Below are experts of layer 6 (counted from 0) of a mixture-of-experts language model. Rows are named router (the router's row for the expert) and show model dimensions 0-191. Each number is 128 + 24 x the weight over its row's rms, rounded and kept within 0 to 255. Numbers have three digits each.
After each expert's rows: a language model's description of what the expert responds to; "gets" lists some tokens that make up at least twice as much of what it gets as of all text. This comes from a sample of Wikipedia text that the model never trained on. Tokens count by the router's weight.

# expert 14
router:140156149102116114111130171133118083121122154136104126093165132126102114125117124145134117132122098115117096135117095161125182114112130122184110148091136124117134104116137127141125177110145142160156137108117098099134136172136127151112160163150129143113146089109110070117135135151115122162172131121136106096121156138127122158119158088123074205131139106153145118142156141122123130106140134107104114119157149151164103115128114147185121126112131103153128175129107115122141077161143137169216166124113146126140137105093134111155146112086114089127162111106081155129163120140125137123
What it handles: Single capital letters ending acronyms or gene names, such as ANARCH-Y, DGK-H, UDM-H; also noun suffixes like -ations, -isation, -ogue.
gets: " O", " m", "W", " de", "s", " K"

# expert 45
router:117156161139136103083134107163122133126162134151137137104133147134109087125105148129094136163145100126143118134149100143155137085101119121135125138111144210076131122108136121099123126113121134113197124125124112119133138124080175125100108108131121106113132077138146113123161118124122113152111141165151134088118149122109085081116114097135095193148134138116119150129146166139176156115176086085144132128137170124138154104108099103126142124137159144141118142129112140137146097123134138146142151155099176121122114137117139165151046131123118104148136127104152177134181147134136129144
What it handles: Pipes in sports table headers after abbreviations like L, USL, JL, plus organization words such as Foundation, Inc, City, State.
gets: " |", " (", ";", " City", " res", "iss"

# expert 35
router:133149120116153091090092108149124122159128124122127117146152101092149118150122128125125122114156122111142131108112133160173165096073094172168153141112106144150143150113117123182102123124173114119131122166108099125133160143118134138171104169113132112086126121153103088107154059106097162128121107131132105128160142130130116171106173136145141164145119127154133079131152150181151178110165096141096140148110155142110115098091124125123171120111139170098121132141166097117115115118108116129150141125102150124142169085130145105123133118131143115128161150180153158148112142113135106087
What it handles: "this", "that", "the" and "new" before time words like time, year, season, as in "this time", "the previous season".
gets: " the", " this", " that", " This", ")", " new"

# expert 26
router:119163172083118149116098184154095104143112184124085105125143139132141130097135152142152150152091111109109122111104122136128124112111101096131101112134145177096137132150138141108145106104127138146120154121087105131138137144161134137098141140158128098169125097120133103135145104108098155133120115117155120135134146170207186155066131116155123109128169143131120111123115106124138166144123096080111122132132144149150135130119106120107133110102167163126055083124122145133184134087159132147109141138152162154135133132155125086123128088093140115145132123139116151109126140123096088123
What it handles: First pieces of place and proper names after in, at or commas, such as Los Angeles, Es-sex, Saf-e; also Group in sports stage listings.
gets: "S", "I", " Y", "us", " Los", " Sa"

# expert 50
router:120157108093094117107122103130130121155119152133081137115180137134135084089138129157154180102148137115079122098149143126161165110143106080146123144116114156150107124140126107167160150105102143133120122102104086131154128207108139098110093141146200137098151124125150142108146107100113109154089107136142136121144097104145137131125162118103122112141131172146146151155148149163131104125122121096128137120160122111137134136135121107118154109111207081145097160151120128146104171124158131142139112110117166121142141090081154122125094121085102118167118126126141121126151160145140132146
What it handles: Conjunctions and, but, however joining clauses after a comma, plus auxiliaries was, has, had and reporting words like stating, saying.
gets: " and", " but", " was", "ass", " had", " has"

# expert 9
router:115169162124159109071141162172123128168104165145158115112088135130115083101114136126176120169124193134130102119106123185088109123111125060143143125135149154122104140128091104155111114095137123112131134108068119122126141093108167113131109140143156098156158101131103088153117129127129138115130114141113152125106117101137127103085127109137103137160164137170139090145118177138118174091125113109122113167105144161133131126096108117176130103107148134161148123123093145119134080116131141141126161119154123159154156086109157146141168126118129116127123125113126129145153152145151108108
What it handles: Colons after infobox field names and pipes in table rows, such as Headquarters:, Location:, and player roster cells.
gets: " |", ":", ",", ".", " of", "ina"

# expert 52
router:126114135115169119115127133179166108119086106157129093113145162098170120121125173151109107146128127083126146118131088114153097141108138086151112153081103106127150130142151169114084125099129124143135138098100096153144142125146133101140119142167136128108154117153140127106125135158091102134100064113147146131131151143137189174070169108138089124153168149159153124190132151129154102119116119086120138155142135148123110069164140138160140106138147135120158139121121152159121128128104110157142155123107129120143165080122120090112098121144152147118145096093120141146147111150150111138
What it handles: The letter z inside Polish names, like Tadeusz, Mateusz, Bydgoszcz, plus the words use, us, put in technical text.
gets: "z", " use", "I", " him", " us", "U"

# expert 24
router:108148124123119070151164141129128115122127151165116100141163133162134160133133143157133164116151104127132087136101108151127107125099103119082145121102140116114131137157126128180100129091117139153116103083097148150104173163125175131099136135160126082134146115103128101113182125168118116138134154128131134110067109166112154125105139146167175139157108126133145122152111177134132198119120111169061086155172101145096138131106125129116133118137120114116095138144142139135113135102120130116124148162100132135163108088094150104138079154086111125119153136151133152154142123143118136110
What it handles: However, but, and, and commas after introductory phrases (In 2014, However,), plus word continuations after F or f (F-ay-etteville).
gets: ",", " and", "\n", " on", " however", " But"

# expert 34
router:094142135087129093133117125189125098131087147114136085072128135116136085086141155150123161118135123125126120113137124135131095134137124086109127165076146137125139149183142125130135131087180105117125112083145125160129171132130128129101119132113122123159143166140141091127129134116125102151131101152156159103116137122149112117122199116113078155119168121109088122152086150138111156161109070092113083166122112136150152099081102143148116100128116122118130166116111130149110105120140118164148131104157111109145118126133147128152153120120141109120113123163117103145196142141134171098
What it handles: Opening parentheses after the names of organizations, missions or offices, often before an acronym, as in Human Rights Office (OHCHR), and words like Government.
gets: " (", " ", ".", " G", " A", " M"

# expert 58
router:133133150117141132112099143155140150159111145116127115118175107138138086100122132138119138167153105150094136143117118159145136096074139122113121185138149153121154127122173091135154097134141115101127127113114110127131141136135140140133140172136140107116132090118137122157131133153117102111164105152201125101137140137161123126125142126138133154129114130113119117131153168140132162021134107116162093141137146140165174111117122161127170095107139131169128118146166135118126134119119118095172137117161183176123134147066107111100135080105130123145136110094104127153138141138150111067
What it handles: Four-digit years after dashes, months or born, as in 2018–2021, born 1989, Died: 11 December 2019, and nearby table pipes.
gets: " 2022", "B", " 2023", " 2014", " 2011", "),"

# expert 15
router:131131093110138091120146177134111106138109111134093089097117101112133088115158129114152153129143178122144111155104089138114137104103102094146110149130149181134137133119115119152118106132185135111146107106135122129156141175147143123071091132144098068082128122132122111102127153136168068144097112137174173072123140125124141157127130122108121138106144161140104092151163081126101132100127123144137117128162149148179156101118140147140126107118134128122080139158121123115130124113110126155181146138124131163147137098102145106168121149119103134136186118094131177120132145149114133124
What it handles: Auxiliaries before participles, such as has, had, have, was, plus the word far and Cr/cr word starts.
gets: " has", " had", " have", " was", " Cr", "B"

# expert 17
router:120165150133161103096130114129127128137117122136067137119169144100145156108123141149122149154133132099104043117144070116120129090102136162137124147059126155109145131136140123132097176110166102089150113164125072081132120123113138129115133138136124113121090148112120147103144093132113136134104093161103163129087113149139135146091121108156127167112117163149119142166126176144149127122141139137079121168154115123161148106124075123140149128086158075122131154131125151113137092150118104158121125155125150110149150089085148146138128105146116142148137115141097140115162152106142127119
What it handles: Institution words like School, College, University, Holy, and cells in football squad tables after MF, DF, FW.
gets: " in", "el", " School", "C", " College", " school"

# expert 63
router:135167099070150086080127134149111098142122115168122134137134132135146128110138121149095150151149160118161131131111128114142129122110111121172151139113106174106120129161131122124156134110155112135108142144145102112156147132114113129116094138127145118153142115138140118113161115136101096107101114136127109061125113130172087158131147111167113161099156146114082114068130137158106160103107093127115084143143162085099142122124112136135142137125145122110101191140106145113153138119203134148148133096152111122157094123085131121143103100179100101175099145134075149155124153147115156137
What it handles: Art starting Article or Art groups, Place of birth labels, and noun or verb pieces after the or of in geography text.
gets: " s", " Art", " (", " art", " L", " M"

# expert 22
router:096149175122159108101118149135114124156147135125161146142143157104159104104138131153143127118103166128106121142112112134116114085121115089132099151106149184093120137123123097141141132104105105111145134086109124150106171122102111129125104148139129110110153127106106108118108124144126112133098097165156107119091108108097159147080144099142126130142129139129097088157148145132165180079141105111116113102147154105083141103124103134188135088111167122170098138121095133144114092126131090160112101108161181103167123102080152129125057169133106100125135135123139122137151125145117127084
What it handles: The word and or a comma joining items in lists of universities, cities or regiments, and to or at in football loan notes.
gets: " and", ",", "),", " Ad", " No", "No"

# expert 61
router:100150155090088107137093130148114113095121099118147128108130120104172109077159143136138127135132128120150120135137147143139152092130120127142116134145078146110150149156101070152138113092146111159126096140110098156126123123136142128049108165128132135126100099123108140098176104135138063153145121171140145144110110138127143147109121130150138111186124166163115089101144119097111180138136091107105149149151129118129123124072117146116115137119173110117098138101127090113129157109167077154180125159115166155156140121135121106106126116115111149138123120087121149124171128134124109086
What it handles: The suffix -ist in Communist, naturalist, statistical, and pipes, hyphens, semicolons in election tables and lists; also Democratic, Air, musical.
gets: "ist", " |", "-", ";", ",", " Air"

# expert 37
router:111175151124141114113104157148123095128116116158103117121102150094137116098147126135148122132128136117122146093113120130148162067122109113151136121122155146138153126131167124112090171091125114121194119155100122135162137154122129119129107163147146110143095121115114133066110112110103103150115110139124168108077125107109145146111110081123123115138223158151121143146114123110138144158138115102128109137123145136151138144085077145190124118124163092141116142144132110124117106115142100145168166127088158126163154136160163110112128115085108128144129133113091159132180096163147101117
What it handles: Closing parentheses ending list entries or notes, sentence-opening It/This after a period, and the suffix -ium in sodium, lithium.
gets: ")", " It", " |", " of", "\"", "\n"

# expert 1
router:119110146125126123100114126112124111114134153133117162120149151125157100123137118126114125099103127088146108104112058185129137167091102113157147136100126179132144144153141139143108138125170113106186077078152114127116104140114157122145110155174130116130149103134103080122133137134159104138119116139156152114103112129175108185141116137151107148117176127138134127158170154148152141104131124123055105166134161131132089118142141116116135096103101118152092158142109144137150124131110116126129145077104139096141116112074137115159084120065129118143137138099104141166129121142098124106
What it handles: Verbs like was, is, being, became, came following he/who in biographies, plus colons after "Position" in athlete infoboxes.
gets: " was", " being", " is", " (", " ex", " became"

# expert 11
router:140138142109174060095118107137109072123089140121130088115119150144130101111154113154106171149099132108123128129093126122129138086138116111164134132143146145125119153177123155124109124055142148094129121131110153152115139159091120107141115129162140114101106102092123130089142140129103138105132128136168129099124166122112159151104148143115103122121159128147111141130149155135120117120148124121107112144158160128127159142101076135145128106079125102125130136147110098151134144088194094135122162087120125119126172125047129074146161113104146149152136079103117165120112153145136126111
What it handles: Numbers, years and "of" in election tables, census and sports statistics, plus nouns like census, interview, loss, Type.
gets: " of", " 2", "t", " Type", " census", " Az"

# expert 4
router:110128152102121127077119118103098147136108088138086136122151184117139111141109173162117107215134149137173117078125120130123124113080117163113108123053120115124175129117146128127140116138124154128131124147100079111132154140127172139104088174172120116088128107113110150141165083146108128142119136123130138129113137139100153146100174123125149159160156104147093123138147126177098162135117123122102130121161149105130119136121123109158124153091125155129126174149085083108098084142133112119151157142123151133136125100118128131131129092131130101126132140129076144134124167152131106139
What it handles: Word-final or middle pieces inside common words, like -ection in detection, -ight in Flight, -rain in brain, plus digits inside money figures.
gets: "ight", "6", "ay", "ection", "ure", "ing"

# expert 33
router:167175109114132142127106172150142100164110167121118151129149111117146112106153124115144138151146124122122065135133097148122119155085114127127128107137150142118111125153119120146120116041157133142127144151109101125144156121062161126112149136154126086148140101177133106124138139185122153161108110139172146098160102152141168133091112117138105143142140144126125117111127119123151115079128089155114144136171127146152094123130137123152133136120153108132106118141101122104198132142119094124146121154115119174199130089108134146147109108122128104142161102122123139116099151124164100068
What it handles: Word pieces inside place and personal names, like Kab-ul, Tem-pe, El, Los, often in pipe tables and chart listings.
gets: "\n", " L", "ul", "pe", ".", "d"

# expert 42
router:097131157160155125115102143161131121140095123158119107115116129097138096075103120107118148174149116126114100128104134114116165127093116107106140141162144190144130137145139120179139105115119097113119134086081090136132152171120140103117103137171135102068124140154158148115154097097098107139109138165136154095108108119161130101123138117175103133134137160130093072126165130151097167164142108104085116142128122132153149123123081139160123085130152152121127079139106106155204123139117127114118150129120147119137093123093128121107118136088121120126121138159175116144123125167118117109
What it handles: Adjectives such as other, European, Chinese, National, century after the, and nationality suffixes (Leban-ese), plus romanized in place-name notes.
gets: " other", " National", " century", "ian", " European", " American"

# expert 31
router:145121181128164080117090138158130088154103130140103145147098123118127118130150145143192133143152123125084144121109134135146087085120123131161124144099157172079113123139124155132119107116148123133133150151094120142142106138111172076150148133135170102121202146167138112094157059143106098118122101126123103121125144129113164143124139126156146143156143162138112110160163139163163130119163101169071134141148121158120107085129082108107137135146147098104115142139088124108164101128134116136094139146118136098143105128112141112148105147109139135180126109151147119132137125131100094107
What it handles: Inner letters of proper names and words after their first piece (Byrne, Byzantine, Leipzig, Alfred), plus and, in, and years.
gets: "c", " and", "sc", "z", " div", " re"

# expert 39
router:138132141096129099128114180143126108135124170135120131102125128139119115114143163121134135092139172125125090142110129111116133074126092100151164163087116112139109113134117135114106131127105107105137100120117083109125181185103180105110092125141147128097133149142115111135177139122101096171118136169154090076069121111128128110130139134153092139122132165153103109189109175150145127141154086119075123107167151147122170077139106112127084095105157116128113125148135095156131108108155113139125140066128141108114151140134144120135117104134111138168133103102108130143131132138109113113
What it handles: Sentence-final periods, initial s pieces, and pipes after coordinate columns in listed-building tables, such as — | c. 1600.
gets: ".", " s", " 3", "}", " S", " 8"

# expert 46
router:157169154125134117117121127125101134114130148159112153097181162122147081123131122138123139152141189130113152132131070164116140093149114126206150150119101162129138129142183096109096151076149108102162136080151076128150127147124092125085132124124151104129117130113151164101101071115156091131134113140118119069077085098156110158133167114130129170105131122137096100132153111148149144138164127134107101141112147130137144155153120133148137153123112132142140133145105113149165118147151121133128159112110135127117131123123158119098130142084138127139153083132120108152108105102105111105
What it handles: Dashes opening list items or date entries in people lists, opening parentheses after names, and pieces like uro in neurosurgeon.
gets: "-", " (", "i", "Pro", " Pro", "s"